{"n_experts": 48, "moe_layers": [0, 1, 2, 3, 4, 5, 6, 7, 8, 9, 10, 11], "router_score": "sigmoid", "routed_scale": 1.0, "groups_per_token": 3, "shared_expert_gate": true, "lr_router": 0.00145, "vocab_size": 6492, "norm": "layernorm", "beta1": 0.95, "beta2": 0.98, "max_seq_len": 1024}
Below are experts of layer 7 (counted from 0) of a mixture-of-experts language model. Rows are named router (the router's row for the expert), down (a neuron's output weights, with its number) and show model dimensions 0-63. Each number is 128 + 32 x the weight over its row's rms, rounded and kept within 0 to 255. Numbers have three digits each.
Before each expert's rows: "raises" lists some tokens whose logits its average output raises strongly, later layers aside. This comes from a sample of Wikipedia text that the model never trained on.

# expert 38
raises: " end", " in", " (", "i"
router:089152108145124168125088132092119124096147122185102168100158108176127100064154139081103131130164134191112127149124048103129103151141045125103136120122120142090192138206164133162150150093176149
down0:112164195149168118080102075077154195124094103065128171085101166136166104133117130095133140083146095089150102072168104132119111148089149110175166135113173160127130153119097151051139135144102103
down1:152095093157163165086085151115171113134125148126180167167116158150119028144082150143127095108091158166110153110143095130095087130072117113105070109138191112158129092145080108124188162083097165
down2:120161163102137100212164133163167164098172074134185102111161118102075082156151124116132112157197172143109121120160139186110115125084093095121100150143127107137079152099127129106117148057091134
down3:177089121088094112109166114099160097134137132172125146169119172102104122144080111141121074182077112137131142137101117125165155135109170129175136118146078161117119159107157096184194114167103136
down4:208113128187109094174181139128136153158176135159110095104169120140101096090173165137135119129111153163151137123113051120169181149161113149135067160153105194135105092135152153120076133172146089
down5:134199194075151150093103133176121063181123094165170123106121086119124137157142087164106146159169140115144138102176106132124079087130110073167101175089138109143136188162109135095178120109171093
down6:097066069121147161110108143162105096127141138174154140136097049095087141204145093095122144133084110161104110119179135125104121113127149147162144134126131134159170160142165129088138141191132109
down7:143107164072143127102127151141129074129112157107155111153122119051110132153162111145115154087131134170165128130118139147101084108137120162096169127139191110097106092072194081166109149096086176
down8:122102179102140138129085082098129058161148108175130110175104124161103151121109107126158131177131071132129116126134204191181171154164162145059152102132095120169100131151178136099138082133140119
down9:163139101141118101172110186159111111107085132175138106144119109156113127071140145192191122180148096131113093069211104129099093118150150101129177123073124147058152135136139133079104137131136152
down10:113183081166142157092121091178138174143135152102128153159080126122178098144142154145087129081133126127042185111093118098126089130110168184115148164144118140185154170111101110118169088108145108
down11:128070147191101149159083099130100165105083112133144163085102129092142145097155069181145147108123075101146150132200131175110147134155141102116100190147128117147029047115120125126094088128036079
down12:122099164133134190130122105148135164141113141116150132098142110166122146127042145119123183129150129123126171146077083055122167090167158124115183112119116092107165130134101116174151117086160124
down13:142152110167107084122173149119132119139124171119104065175136143093183165163113082099125162139185127103100164091202161153057117123096148148111072149073134177096138059150054072178105172151153108
down14:156167092091141067181115104127062138124157134151112078115132045087115084084105129131057153145077189159098092080154158116127138186169140162119163140177118087093081127123125126161097126158122140
down15:151134099109075147130148149095150129135167127105135159082178156044065164127119106075117160131091138083122085182069149069165103105134171142130087115160108141116149108132119077141137163182131129
down16:168154107098128129151146075147153092082093181124127133117150110159104217170165186134061132157157096142107123107091148096143094126086117121133102109161113130110123170138159126199088111151144133
down17:063057105187087145100108150152132160034160097107119136140103146170117094120174109113125153110114146117218168170094152117078131146161129093123140136077106115147143119163149147122102131156119120
down18:113163113141099117203091102061151155106128179137164162094100128174135107134100184147065132150162130155121101090123151153100133162172116138168090133059121132174083171158106112183093094138121129
down19:177142128159102122158112175130183134157103121077078100156160157095114087095120098178137152172168188102116076124104126116094146139175189122123085124141111104139144129058138135150138205157105091
down20:121135146182085139172159161146143106085099164129108125073145172115105140138124142170150184121112147139054142105161171155071160081083149140105140134079171089157147083110110163186057111188104138
down21:111140154121155143148114095164114151126105098084068151122115061126180156203111125119167098096143112173161136137129158126154139153101102130084139105138113094143108137131125110163106124195152127
down22:128151108091100154109143145092211121146141170204066160087138132174126141126120167107124120112108144110131146108054088113109181105100136144170099164095141152123075141103126073146114106166140195
down23:136100180133145151145128159104143082154143110149105150106163127118145115142151076122132204084139121159208214143141156133103116105130125166121139119122142118118112161149128097119169165083152155
down24:120093115111117129140156085139087115123117151128128146019105146167092092108131152083154074094141058136160117198203173103093117161109153136088161107086142104096124196141089166120087144112179102
down25:088172124107170186145123150098143119087084107124113105111160129100097082068178199125122126136111157172161131143136163118133110136060121113088208111147103175123202128115136164104173096156189121
down26:129153097079164166112155113139171097163106103125162102069122133105094040138162149164132142118154137099157142103163095115097114059126122092161135157146144105144164148137127110089177155089177118
down27:126088181126148188117129086109106108155184134166081129161084157145129074103116113077100135123101112203119086162196131108142147115170125127042130156152133115080119094155131130126112130137150136
down28:115158138062116102105138106138097143091152154098077142152132078133168178120080144156083105117131171098093149121175155108096114112154138146098122117128106150125123179163186163123156090183103167
down29:148076132118134139082122168118086137170138082089162120158150109101144103159145103143086157110107163144168125096130101103098119165157138157164149149186147126130092136102183175155153137117084080
down30:095130141153103110115101099130132196143179100140089135152139073129159082155150210080063094140111120175118135133138125101103144132109127129146165138137192050099190089126170081095102137080141160
down31:100137070127115096127167110101127087110159110083090143173180123106122192120134141162072087140098167085101120090146143150104154108086115109147089121115168106162212140120080130144126175116163072
down32:118133136177128192118116146203088132137206097093127060155140081131096146100080156054142165092101114110109128126107138104141100104186134088127177135133167081146103086149132157138167154130158160
down33:161104152140136131112110107109124117077100196096094103168134130128118150070129109124137113144133153066121128074060101151108115121140206138130138107179154122128148137068125139121138082176158169
down34:097128095110064169168124121071100147154106192126136110116096046167167057094097134180109140184180118146108122139149153144122131157127138150150140103112135134119102107161102086137168126160119122
down35:128065115137121151123130153102068132178107141130152136156122118108127206102086126177109141122158113183135144169166141129145148177131054108014113088160083164099086094109136105096157086094096120
down36:165149131120129063109115101109180138094136052171153143055165146142082110079117159128119123095149196105118137157045120160077111125107098122115164160093118068140121135103095130131160100071106120
down37:111151149155121135169109147104076146141122109179089178147162137120080105120131139157183109176147129112079158213103164125119121149085114115139083082158126109171124152099184079160144102124108133
down38:117128097101109117149186158146198094111100151110119155145156173081125134143099142143118130150135105068135080092125184133094170136065150129105121103119144174188177095167087106164140113163120125
down39:086125139129162131127086151111174229116129100161062149127119124152068151089127092111141071107063099080147146142212123100121141142113133127132097134093084148111050111085155116161143101077093070
down40:133120195117102165158190127153090058190128062122129140108153146143177173167102052166143120123111057166086101109100132095150088118127107138153093141142149136127129106106095102184179191118144094
down41:152155053135091101092190162124127135125125113095113110113126099163167114096169151142075145118140122157195126151033160110111126140135158100177157102104050175086161128102170098140119156084115102
down42:101142143091134112152131161059096123170100114176149112116135159176142091106178071167126102140136160130174130101158113140154161189154085137120168156146127173092111121138086101079134138155140161
down43:135127127133175163157137113114224018155122127131128053154172191149124123139115172120152108102090169115112143159095091085167190121133166153109102115088143125120167128073153121166147151080197103
down44:100137160109157126053159136098103094135092101103051142180133119117186154110179073104067149134124111090129100064154112167138165156201175143098071126144082143099158114133125137100113158162068090
down45:096164103156134102138057156143144129190141093138099112161112156110143112117131124126139100094170152208146150123099136185115078114143091157133183182187139128089098154079102173159147114115135112
down46:169139147126106126170138131091178179070134137124136105059117191094185118083156119195114106170164170097142152092160129170193134086143155084180157161096117131152084115118108164110102120175156100
down47:148138157097159150148147122151158131148204147120058112098095089083171133171147054127122176153111100087191122158148108159117134168106121127127093093139134162101100108137154173127125203121126102
down48:125106128169148100117160134112166228106125151082180067163077115128132117143085141156106123161166184099113156100126129115102137036153129121133119176099101103149163073167150158098127099134124118
down49:081129084124097137076146141114139144135153153171112143059120163112086170128170055165118106170127087145118125146135174148132161137125189153129160127124099132107121060165148117150109128162206133
down50:149041179120175171124093107126075138123107144126122130143124162135102132118172112138191122114139069155215148143130142093128163139147122101093126132118133155081032143122180103119138117096160088
down51:115152154106099084127121211145106045109166118153163136169137135111150143125175149155195065141106190107116113126173120085130129144130087062094127124092121126161123154145089139126136127094131151
down52:158134137153221124101110195137106106131110103171179147142140141107120136121191080121145188122150145107149151138164172169142226163168108145087043115125116146087132146110135144089164197076179093
down53:146136187139154136106152070154160133129136133101094128200110162135185140149116134145192108178113112114099118119115170154102089158052132140067110068161150094180096131121152139134092145080082111
down54:174103071084114097071150160118126099122139154139116063050154143111077132084104090046126123165102091098150135143151094137095084128174189150113128101133170119070132099113102128094150193130149131
down55:144128119154138122089123069084125120160207157131135131103112104126142116126081131110073160189112128037127125139091093120148140160131113112181120134145131080110111114177056167116136102152100155
down56:135123112226127141080132100127166170116102114069091147106154119119134079122096152109176139101195138140116082124099066116122114133143115090118145145030200120117135138076140122102084184131133124
down57:171102106174175172177093071161100141071126163110139120135127094155155183113122151146137126165086112112153095118120111108152145134121145087143126078038093111117103126111169158099078103132108054
down58:069146139074128077197157174135155057123169157122120085119091086107133128119094155122154115088094138151093170160098112111128107125157092075148108146195091124115156100161126100093138148137140150
down59:137138159138115133080153091057112122135163123230055145095169113101149149152132124073105110075106091135133165114131087101090154141147126114113133143131097117105136071147136146207078140142073153
down60:143187126164154149120174055124149141102124154168093189192084158149103111107104109131157103157120155109160147077111168125121149148130163165066174124158060052132134156117145159165147132138130082
down61:141129210103099169152145156135025127093113108170175088098111149083129121147147114152151121170136178100104134104141086072106073122161117048124121175097121143126103189164143087149120129189129151
down62:154134156138091085132146114126164121102181114118120087104116081082124153126145120145116130101126080118126112109124096154145117102144180140133058119149170073209135053150131188166123173149087061
down63:121069233159056119097124138115173122128131157126096107128095127114109122172177079074128116131147171203089118122140179117080140093104136110060101127193143179133121123130122179163081112068101127
down64:082146079026131072108185107115047124125076141119153150163095110154073132104189164090136091136133120126152122124121151094139128145085171141112110091138140143110111169088117092113130093153127146
down65:126161125122144117107118126068179119120205132169071120079159152074140141143111126068130128109121168144061116073192116144050111138117154175103120125144127134125193117119097131177119140133146177
down66:194157084134105163118077092210227094115134182153147114121118151069131133101143126182140140119101119128126158175145132130136091119130133145110149151201177131100075090079122162171115125143097171
down67:120150140120134067108169105083076160116153134122160148150116051180138126091105180115100106142074156117122061167106169134193130167139147080127152141183138094131142086153137126111078127109132132
down68:138189125181123162074095144142148126071137139134194129231105186132145099136108185168143159124125160074150123095112122165158138120113155096112175131201130130184165149126136162094135131111148083
down69:112142139145095111137131080180071116134145122088118115147102157121092176143041151177157151071133148143136168166131113135107134129208160101181130178145149169166159213194129142172147143113183114
down70:066065162095157128135078167159099137139098156136180039165098145131175134068171091191097100151125082097154149174097126073140103124121113120131185148084131158096129093177111113132149111092100133
down71:145089071181123103130102175142073158120122177157128138082115126159166128117110072088082167094155176144119118124150081133120149128174107094111102136075114164117123109141132143141135112063118128
down72:137166136134108095089108152145077173160079101158143135120121097136155110125182117126135147108129216158122113088119103095143107138176089134136170106165112083197113118188175110092148036098160112
down73:092124112106167172146073156195109129146130094170140153161189117190146147135145193120116122119083141123097100118132090127129103143091080116104128101092145110192137107146129163077122070137132146
down74:131195117115138057150131126178148110127094076114156104150185134156159141164066130190152148107137158101085144105098093111168143143116129088212127158134135135169209143109136073106169125076181147
down75:099100157099147146092160127118135158143048103123200123064119212189111123177098130114126170168075123138091141105109117177127157126122104125156174149142138128183132150099177133146140136138149082
down76:100189149189135131073120206131118129061135172143141118132125079146112117158120103111084146100183099125114115069112154189110180179165124133157150118131146082122213175116079111125077169143147108
down77:123144098096167109146149155123151084119053134091124072127173093109102180110138123130140124122128073094123137077186150130129124089122084113147126151143115093129144141048131117168176090134169131
down78:164148101089121052102166153143130158138123119083083148149154121175110085108134169119133073136144133085142132109085149113115152167146152131136122073151150147102203208174112117085141139141171147
down79:104120154119075192101107070104190136154161054178102143179135121149141112128125138146116142147138192161119141175124147096155146085154115198117124137120098112204159126100153100132144091082149191
down80:100117153134166156103112084153098097155092081136176189146166106120124146135150100137150116106126147062170105157111123168129132087162113147163135135083162124116121161147105125101085169104168084
down81:172133139086112137160155206124165182126161086069162139162159082161161105176091164162172105126129122145149117129140163115157130102099121197100163073110148172174101095118121170076105175142014151
down82:169118145117143062083154086122101152107132156053182136147089128087117140172108147119097178102118123103174153136126117132174112117125098136112135069138109125096182088136092131127189160108103076
down83:162094126117098158143144118096139172108056175096147110116107098154103130205096145163141216104105076102143175131139104112127136124182093124136116136170112199176060121119125197140138111137108134
down84:134095194181130093124160107126153122153160137181159156109107086122141148104147021103170145060143136154093109100145123097152109098193137120169118084100126141166178130144101162096075093054146105
down85:083111111115177093140097099165208168224133077141097109152049072146102128143119183135146122178154159113153151118105134144109116124115138129121149173069147120097100107114119181125132132154114110
down86:156074119168100088136185131063138190142094197130153095095130171129167103128135127167106157115178078160136183132143169146139131067051105138176087095126173084146122068111097090121135040102148153
down87:158150105073101128065130128096159125106178119049169132143117116145189122155146137022106096123131140049117101169108125099229128178121167202100075098148146099089137150064145127113190117203093116
down88:142122053126164141142140151135171120116130128105158080074120113094081140173153119165115134154106159148116173097110081114133093126141083089117136129125140138170099100083106158115224111100134126
down89:100131088109113102140135176124155123192163154165208072166126127105122176146085128126143141119087132118117171133138119167154114157092115106121143149114130153125156146162148167129135118117171201
down90:194166040093152143099119134113118135167166125126171089124157117102139081139149104158126167082165166150113116139134176097148124171096165099140144134193144093129138140107173115101092128118136127
down91:172139151146146120080126145139125083174112087104138164105097173148144107136114108167131143133184083178115098127171126101128085185091101102172128124087095135171140116117097063117177157154090118
down92:102175153076101184129144079202100106120088107141069116148077138133141110112153104085137123165078122115125149080094144095128087133107163117146150166151098100135090157132173165182117195117129114
down93:145143059113143143138153174143105169167191123112131114125123115177167106186163104115097182114124170124138117164092130097082191145144080072125152136145097114108105071139088136172124118084076194
down94:164063123123142102139133133112137142100108136171115102090137087064168163139095095111129088128139078130129161132144065106123062105120133126138120161131140135071127139165161137094136158084149095
down95:081111143096112132110106138106127122146134104176127103099180135133162089129188155159133151167123039152129110102151091130169179153119145136117099158119191154094078122096153113134105134143168131

# expert 31
raises: "i", "in", "is", "ier", "ist", "ile"
router:071168135116120153127142095123134141111119141127121131119154088091136150138151165120087129096181139152154093123106113074139116155074127129121188088056123141193196194105102069113143143095129217
down0:174215180102148080142146149135151083161077156158181099126132115140140107135141124148178089132076084142148093123140091127144205136110209105117074066138143145112120142108202118145127101101125075
down1:185151080104134131091211141173132106081139120150098067132165126096090108148160161172154108131147116122142133176101141162181208157077166145184122138062172144170168154103127104077124101094182202
down2:137136117198101121177123130160118154145113137135188170089122104107104107128155077203152193097130145135148132146108127109144125070165154095082110076117169132096103142095144115091126150058149137
down3:182109161162131110109127105190123080135132145195099147096109123117164087187084130113122181171112140068063120148111179118145127074090139125091168160123120122108143090058071143154127159214164142
down4:121197089095172128106118104136151130135061079142159122112136187108140126098138119188132126096138112104161105093124135151118182144084178106125119110094111117102123158067098137224069102099201138
down5:144147127143144129096142142163120104091147132119101067177146081141164079135117137112164156125104130175099102087203114091071142136168107116173136131132121074123111124202105132081095086087137165
down6:053186116082157173139120100134197108092123153093155127179115064143111154166136074160102158133137115112136142070111141159110150101087129095198163119133136153091084165138154119128181096157097153
down7:115108092145085092111099108147073106064096144142116119113124179188115192146118153104141111122101191125120065137104115180109194127115138121127126124038129102155168150180134122173116163153177150
down8:098119113205097118059167093147134079115169149102151135141128106110101090155177143124124169101089142085156083177175106156175115096091087112089108100139094152150127158123107094164094161144156142
down9:069105126089152149117129147054118092073154203121104149151148126157108113161130106136121109080106132104113159118140087149124146193126191073117095106145165124119105113155103153129127129119128121
down10:169115138128131133152187120140164129165155179101136158127190157037103169139147060160100134162061155143131095159151113142149045108128100143110147128216159132049118158065110151179112170103166108
down11:156104120098106140125169138108133122076076090087154142197127127124140109090144081134173159092128116187154132062133082139098104101193089115110126103122099175157111140101172187133129129105129120
down12:111072119142134141073116110102089113111096133160152141147155147176137087170106107147141120127135107095153105181126159149181182141113126124234132137075145136135084170163073164200156137116177134
down13:104099173127158083089102180161115182149060132091184121109194136116118136111176139089154122132147100106107086105089091061169143168098207117154110124165146133111117107143152122094120112164133126
down14:149178105077116108085157129155133084155113150119160120108158089059047104134105121167128088131127197149204145103115129145105096144119117145024091142086120113176124157102127097094119105154133150
down15:122091113081101057120143100143121116128164099179059114120096133117161077122098125150114108150086116098135126090111186061177121147163096155142125148140115114149214140139098082143115140201155171
down16:103142089195164141103188130136172134114121193120093102085157117093152082202142126119077132061143135080158070202167125140136133062118173138088153124141096128134173103171118175101102145085109074
down17:140102144140153116196112099070155150115188105131112141117163177133080155108152116116109083092084119106126139104109103137172136151162096116138151107143151157150091131089116094163214161121169053
down18:172085099043120133147107138130146053113167138156114123106150146081092096128131127126162081122112116164234119131208110118115161156105151093154170131159190136177129113112076082146151164146198149
down19:125126169163141138132175125127191077129140222160176177136127160141170131188097157102155134118166100122063187111178130132118104129132114193155135091120168173146188137162196145114153157136107109
down20:109160116134053079146126137137086135093082152098139092110105135169194060079122167163133129131158129184088135138099148174124211083108135086110083154098125129132140181134132125145139096167225097
down21:159183160153161129176162115179073123137098123152089133129115145103116154209107183124118147107138162122136114091102180093075144130124179119175151107064092071182105137124178115068144139130146088
down22:131169147166099159146131116066169159095134141117100117114140127139080138142217136157131116099123149169071065100133118105143094190120095179151094179158170089073134177124126113153078161083120109
down23:135081083113138099127125182090131122104059124150155130108126116228153133047160115080212110103123140124132131103135124158105175120145139161180088131132106153128092133134085126109065097129071117
down24:128164169125132125121092134146156093091202112137112043113115179158134142120105134109131125139196074102107128103158167111161126158083156148128169097142115130160177083114149124212059153145109088
down25:132182096123123153101116148183127148140120178091108107097163057158114177115181130109099150116099062100167073080145066126134143205151105121093106091121145080084084106109117133139101143121155079
down26:111110083150096159118116138158130180142108149129156147173119100181137163151084103123158042158089143104119141087083125144081052116192130137111116104151057085145140151130121116128136153092141116
down27:128131147096126099098129142125112141131123139150074100140054146083136099080142137106073029204127115164141152145118156112142088135141116076112116115125178163111112128174103147161088109149150139
down28:120098123145111122151100178169150095117089099105122159092113133116140121101147122133075194175120149148111157125082113130082090146107096176106139084165152064127164117091139131100141163121094155
down29:117145165145126105140145088112099229114176145053161144198113138145164085109113065152122140132122108086142127114122145114164108223086097133108166148164159133126070128093174117133134176133174130
down30:146103166142150162118145133076129123152118203103088110155154109162129128164132144131110132169161071190118147094084152110107134178124134134139147146095059128179129107094089132118110137152111158
down31:163171089104108114142176122190141126191074075126098169085107120111142087079180156140115150138143128175104133180142147130093055105130111142102099129163139124097127026155138106133176114127059180
down32:097141110143173158112126095153161130178097131131079159117138105138111109147091167170145122128120120108171142176133110126157162066133132171119142140083113190184145102163134124097145082182111121
down33:123111124123117077124168124132106131118163158150111119125116133086082130154166110095140181137126125119120122165095119110103063148167108087144157122149164125056141082105152101138118136098184105
down34:094165110107147087140120153127167149212161153122060157121101108137146149112158127120051200104121140150142126152122174115109106092131076122142098144142058107098089159145114123185128199131136146
down35:098150156135129135103126120147158074111156163060170058088153142123142167117156147156089121096131161168122070111186146126190092121078085171178115129162124179084082140112148131135114104089061103
down36:134159083121116131119197134126124134192181118158124121124125072090130123146181078145154099055139160116086171093078133109097189131088149147124138130049114151133148172108126083115110159070186163
down37:104143090104150167132124089134108131185124173118151088102159151059126140132073098144059158163112143146162125134118169125138145108138133119111126127127191141129206131102095088167096127074119191
down38:139121091098107083165110091086018138105151162132053142200140081128146147146138077128181145109118109156134186092116092171126086146115146089113140128080108112157082160112102159158141170132125143
down39:183119116201174129196128114167171128114157072097108116101136187132059147098126109143090128126151098106150063087157117147151117072132113093147117120149106130068142122127107127108133126144171124
down40:170117139132134144100106118121148062122178069088138109102153118114084124081168200103180173176111164104188146126167119080088151199111064139143162129139160111110091120099094140094185101140103125
down41:114085120226140106148121072160142059138161104125178126123105051124107114118087146132146179101130213178125081182137104119142134043198149123134127138097132167171156152112101121135153133151090126
down42:095132149090153088178077064161078120079156173097138127141142144173181171125115137080103127203146143138094176199131163175174103091148141100210166126116142153143157104131104109158108124106121125
down43:115104155188080117085129143188150164149090120112135126088101121116137109113146072109125159095125157149085075113156112101124138110122181092147145097190090127117075127099152157143104136133143121
down44:193124066163170118194146117146113163143177118091100097100125122113097183114159151114163135156166128218122147149136108167141121133151094120130115136133127102109101148129058144117082134040132134
down45:119105155189115124125144068158070129121142106098137105148107149164151109136102104102117031153170091159102150132181190097152115150122183148153098203132107107204128120159154088058092123126119140
down46:118061116130108141116106167143172124102140123093141137164125075176158143089157101116121109125126129165106160140143108151099137181095138097135151153168117124098147051110175148170121161167087122
down47:139077131134152118175094160094175097148069130149132143158137118108111075099148114147133112150171137208164083129083137112135064132106112131103142174161161131071150056111134086155198137034136104
down48:112146128118166106160165140160142175151116152127151147132127090127105141113125181133140138091147129164122105132121149117135091111177124082131082099100091123125101216091137116156152178130113089
down49:088070128162113129114121094109137155091124069140111093165096144130138133055129137113140127067116110179131144129178088144084157115098102116099114136136054148115089193155130184162117095146118132
down50:200130191101184110110127103147151156047123145131154103134105153110118122092094130110152149123113116110101120162060165118163146138120156111109099085130100135111112133145126087099121121167141128
down51:081125111166108156107135146113110125108132126078167169091136111103125132187095100130141161071151135176137104128140191136105105140105085095131141160178122060204141098124117109125122070118161125
down52:114071166126110084140073117080160141170150111122140131163120087146158092115130126040161104181111120121199161095154104118063137110134082114084137157104071145055135086164117187060171146138090088
down53:118122141084100135149113142117189098170127105044141153151061117181167069070201125078218133186105172134139102111124160100071097127168121136139127108116172136077146097148169128120150160144131171
down54:134086142198104095107090104145101101122156104103117146083099149161124196106158115154095149123116103096123153131107178110223097123188115157158124136127145127092144067117122144113137144129104098
down55:137058132150162160117160121114185099061112011132095125199161085127151123108108112139158175142101101131148138159142114093186141070130154180081127102174112158115135139132183098111150135125133116
down56:141125083129092162114154130129127150131141163114150138137187119129136118094091187150141152131165202118126136114132124140118115106097145099192110119083172158080128137056147178109115104099097129
down57:126133146154110047128167169068139067142120059117089136189171139138079132130153130135142094139147064129120153108075142111121147059112154097125138127174097125101127128073109152084143079142126142
down58:122069092107109170092169180094078076165093107161162188123078160152141111127083106159108145125139149153125110169153130155098127139125095116123128159058134121158125105069093154114112144093120149
down59:083135158083078121150089178140136157114124114043116200122133147123125148059113094122130158112192128176128129159136171093120106125173102136104118089127092110115116181113135139121140156204136133
down60:206122145141170171160097162196183145112132148140102141144119121106102134119111099119132128134089064076110090157126169124232083136012130064161102136169173158098158158142123080117072124057186129
down61:120171101178117100128141104119162118058112057084068108128150128206164117172135092066142127176136164086175130195107118125070133180207129116101125091125127125142148075138125125145092063097118126
down62:195131202101146116154157163157118090153209175095178130156180124115099138128140097150125125112069109127136165122169174070153138149177136111098155102152173158159167093124176128093143068091134107
down63:151074177135184124130149129067154158134113088170124124119134124175133151073136097187197121145188119091124143092102134105115114211136133123164197105165107082102133100097170187136139121152063120
down64:148119131118121125111104136139094144147181121172107137108103086145097102143102121195185123154142147102157134107149099152121142187119123152133134120123099138121116106080103116090149155224126121
down65:133156148147109111154081122138137116135138133168146175108220140094160157166140079113093157167172149138127156092112139135045155116146152174125118145148159130098097131120190128151132097095190072
down66:142160123093058113155141162078142112136122111136109134129141134162144170153066097133093130165098144129095133131125168105109175139127197098142142186141170070116106125068109161087123128084098161
down67:171136110131087071106121117153130158090152151142156116109131175096127128117071125130136137129149063125083118154065164072163120172086127127101110128131184129103090064153176084102080100157188139
down68:100136118158171154123112135097177101146085114095124081110056138180109188121097118106107095141126060088195161138047149174155071100169120139090171112139107156113119143154156114133122156138113129
down69:132188152142116168131112159120140116175116078145114158176097162143081168137059125119096088096055123113101134110072131121081119122199123112143153166151116087107150128119142151124092130113138154
down70:125119146148102126144139140152117126200209163109165145194191138064113096194152157138126128101155188184111148069123115065075151143141117087134134202094161140122142097087168170137120103103122086
down71:109108108110095137148158123150127133167128132181104117099155130121125118171141088176150114104072107106111112077166102168157168106166131097139119126147073144076110150134076123153154139115169136
down72:153124102155132112135087102171140105105121089147168138167104095190107145128114195078122162184157108062132104105060129171101127174117120138063137083069114150115104144142153113114131118123138038
down73:088196117146098101130069115105130132077073105139118153105089130167123100109140195112102119164148089100109084142163126131149154196143155087127149143201125098136110106101142143090183070171171124
down74:098138142084108132140128151109173111137134098092162136078127168084121158158153107153071082130099181156089103110143134122122131138117096121115139157152140098126103061154128062121157111147114091
down75:163191119176183185176123146183143161127129182110074082156150126100159091133165138129146142157183158143096112186102118172117133098135138172150151141200157116074141119166130149061102112109103032
down76:170086127149160143109132084064167115176129162068168155106138124141124091112167166121125160142105095100160134167138139083170095135163149128155157095151147133098113062164087128105140090150085187
down77:161133113124190159106094113155134117118121132109122058127159168096120128092127137131169112107154152149114145166088100142115206122117192141143106130107110133140080124150072172155125134201156111
down78:170101099085126163115100195077195127138187231102109093145182120099127118149089148106135086128110162169112165110179091114099141031122097143101144186178089116161162165091122145096177109094135126
down79:130073114165161176117113123153152147124153112119143082189144092138099141107106142129180147007093153128109095099169091101143130133096119059113116119100115123135096129182130138164139122079164167
down80:116187099128161173110154166165086129224135164101132180094147134109138104159138117160160065108111142119114085119123158156114084130151140174140189131128129120145134074112123169157140113159163172
down81:116099118110084124144157098120142143109177145189148070076165106145133173160141102161107124068129166167100107074069133108152192165113178144110090173114082121180124120144182107132112134137162148
down82:122134089110101100112094147119037072125098080157138102103094127128064165162144111139136150138122054047170159119140126061098103086182159134117181134081155097136182131064179154161110121107144118
down83:090088152095102127077150131094083106116168152118177159204143121098133132112117202117120069203132159026152155152072153140123106097183184153089161118126142087188178174163154122139190108160109119
down84:157150114119136144121178109099126121154076055189180154108102136183114130157107118147091191152168145100129100088120154139128081120097171104115087171095162151162158145072153159131148078140128200
down85:079111173144182108140092087089203125107097117124074142139105181113186157138147182151118121108134064108090095079175111097104113133208101163168117090140100094094179093140129174155149103163143087
down86:075102083140088102124143097146087205114131176148143134128150093114172105158071089108096171119141185090025163161060102088183082093116135096128149094131179100154172151075101125164103160165127109
down87:152092071157156128151110131082110150116107136086140120083127087075188144084095153168127117090128099154133153102097113124147125144157160156127141164155106114111111042184134186103112090175095079
down88:143124078123132146145208181128032136117096112125088160137137159119129151123120128131166122105123202106133152124130142083117106110172090163163123109087033122107173137078117141174128129151127102
down89:108149155151134129133070104120128163074136072123085147116053136122106180131180161141123164102091155167103137153118130153179146127077106139201131160122132103138149178125105094067087178101068072
down90:133140121115147161087136174076172123092077108112135096135097108154129105071183112125162071122170137107162096146105107178126123106134154143142172082143081150160107070115113138105180116179117134
down91:131167098127178103163172155195092158073161086159148087149096093126107134148169112184143170123103111086120120147203156132111120114134179091111160085129138143120139120158123085119166160121190095
down92:128104111094112104124148150090136124089128098137217104096074174118121143170184136146063076131102166125158163088118176124131110100103190119112148150123155212142117156163061083087134125135171150
down93:133188126105071141174129077120149166125137100142052166108120088072118141122109077132099163173113192121105142133165091166072099109116132154069111136131148124103062108112185136147124120107158094
down94:098096201114140137184181114156154145169107102122174142117151129096136110125145135170097167183124137119125110165109160150126107145136145112149194147198150167112154076069091122081134165096131124
down95:122117108172124144128086061146090156147105097139147070155141137071136113153109116120158159173091107143110139136075130065163130096049101167166092143119123156117082118168131129167124131206106109